Weights of a small mixture-of-experts language model, trained from scratch on English Wikipedia: 2960 steps.
Below are experts of layer 2 (counted from 0) of a mixture-of-experts language model. Rows are named router (the router's row for the expert), up (a neuron's input weights, with its number), down (a neuron's output weights, with its number) and show model dimensions 160-239. Each number is 128 + 32 x the weight over its row's rms, rounded and kept within 0 to 255. Numbers have three digits each.
After each expert's rows: a language model's description of what the expert responds to. This comes from a sample of Wikipedia text that the model never trained on.

# expert 3
router:113080139133121143157147119098148161150051143093096131125099103159132158097064136137131149109069135127093089171069092087130117110116136152101091180142133075076111111117089143138144137176104159158129161190103136122120146131066161096101139085
up0:049155124144128167172169097138171203168119157150075129113166106115151076146108130085152128123140110081134188148125113144154131151162197088085100126149148096096068156081112154155034121155194134094111132101139108168107085129159132134172130117
down0:127114149151132061135142097171140071103110112146120107115145170133137108136148137212166119115184159193117111042143101160140110099175111132145177117137102137134122138123207166138149126114124135145103112121133152127122152176146170144160066134
Prepositions and linking words after a noun or verb (of, to, from, than, as, including), plus middle digits of years and coordinates.

# expert 7
router:149104077150144148146086079138053106133123143125170168080136116133038087179113172070176138102149135173130119132115147056114143163142159137093168156129168119130086087119114163138161165181118058126174105147149213168140131107118081173139148150
up0:142143150133098191174188125212121145130139088198144155144079058159112137111168119088153088136111127161175090084086150148193127177134133140114127093092111146177060131113106118141090134056115142054123113101104100133153102124093115154102191116
down0:132148119095208053152182082188168147135073131062083170159096095142151118129099110044111181135144123106099179123170110123168119113194184130125122130111143159126143134123089185179136110089172190126141152112125118051120140108073160128148121127
Plural and possessive s endings on nouns (birds, pylons, patients, competition's), plus final digits of years and numbers.

# expert 5
router:123065101148154116124165116097032120145131157156117116141125143089129142131091176060136103078099106074139184120085137178143124129104177203132107101139062152117148163123133106119154097174148149126120070109077163093093133144110140110170143091
up0:112131156135134151115125085129128161136152085155142081143042113145121080135174168135154080117132115136174164172106132087082063107107158088116087100201088136063122101179156141134070171114175095111178128149158114168163087142155105115086141109
down0:140130132125204081143115103180120159134100136112111108099117026142148155132121102095115160088122115169130055178162108121112154098106099120178114136157140140097081133139165127128108102121158155101042138138117102117155120149117119142030143124
Adjectives and modifiers before a noun (first, American, new, Main) and closing pieces of words such as horizontal, cohomological, swingman.

# expert 4
router:107101176099051096138112156140152104116059116068122070103112101138102087103191152142088201160139078121174157099055158120147119122123144111140121169100102127126100107121135120150209087170135102061087079082166108156119123117071174171143105108
up0:118064189186083122067132107146153087157092164183129083146151127138179118160127090145135114094134112159124132176123132172116121110113092122128116089073158125108173092189144126132164129132107101239153115120104121127188124076088166158159136181
down0:133124185038122115090165113077095126157144141177120125142155121106112223156138148159113140095143101083105128108169092184130134136112170120116125102169145148097167105127126111107121142126131140063104137149158105142127114106132098116157147086
Content verb stems and pronouns or relatives in running prose (explain, suggest, visit, it, who, that), plus head nouns like income, book.

# expert 0
router:133123089114188116128140060129120153108145205139163083158111164168157056081092119087120146113078132165122138105226141084138098212133116105130143133119093115118120095108109152154240093102120156168100141148117156173152167088097131130184150103
up0:152186177093172128164099099131114150143141150069134115148112141083184103157145128129107123163109105120105115124137086138116099149094077050160066117153126104098116107148172106097152131096153174128146179108120154123145124129149143112098150088
down0:161127148089127106168122152104126161177030125138112170180135155177166166095130128150086114103097118128179154094087104151084106098173150097168119129106136142123142155119116186085156124193152146138094160094113097109130126173152144137158142097
Final pieces of personal and place names and the period after a middle initial, as in Colin L., Davenport, Tuckers.

# expert 6
router:118090129142155040119085188135071131089115152119062162120049192102089172143128184139105096154083108139068151133104125142109090141109139158161067134193113139148149172134149107103099143105169114137154076120096136150149168089123197167101088149
up0:148142082105153152185128146079217103128117137124156114119153190126103118166189120109157117145179155077111077094044052138142070136145163169153097148156121124172108191103172164156164117123112127146132121179108187136102104182129066098092128079
down0:138131184137166147145103125105117138108068117071129182150149128117111102168186128167110149144118165127185096106055138111160086103121165129133134115127101128208110121156115044142126110086067105173137144145062165124133108130178104161108126134
First one or two letters of a split word, usually a capitalized name starting a line, cell or quote: Bir-mingham, Gu-ardian, Bay-er.

# expert 2
router:172123072151170134099121116121139194136101099180133079128077107170155151148110112134190121194101159105107083122164099158159144140146123165150152194162098168136129103149204077066162143128142075101139077135149130128093099127153139162129147168
up0:157148107098145144106101093067089096139097112126074116170178128186163101147127138100189132185197099098141138127093171153169147191144112131118123140108137121133144199126125169077086109086181113144173115161153126124126108162092103186109117139
down0:077160197158101133122097122170127037132123135122080154174146160148129134169079126158114098069135149123170137089141145091125104128146124109090121083141129134053085139116131074165124139126139120161103121132135144127066182151146191046191106131
Structural tokens such as line breaks ending list or heading lines, table pipe separators, section markers like ==, and list dashes.

# expert 1
router:102114101124111122183180191107123138131124097097166120153115195109099137176116143094193175130134132118094148133098148112143102108075204208174120137087120158093153157206171155150116126173079076131158114075125164134114101130120154164100140081
up0:112137132066143160086137176173181068141104121129113127098119134109142116179113127049136196144098150113135130142143154150143126105125200119145146132110128133187102095120152113094074151135105157076139187149115147108127173109126157172153114117
down0:066128158177164092176128109070110138151200108175172079108134098113118137159160111074124119122156112169129121130087105112158092123107167074111111121135136073074138170152140143144140100128154146069181073116149125138100093098154099066115138163
Coordinating words and separators between list items, such as and, or, but, a, commas, and the space before a number in lists or tables.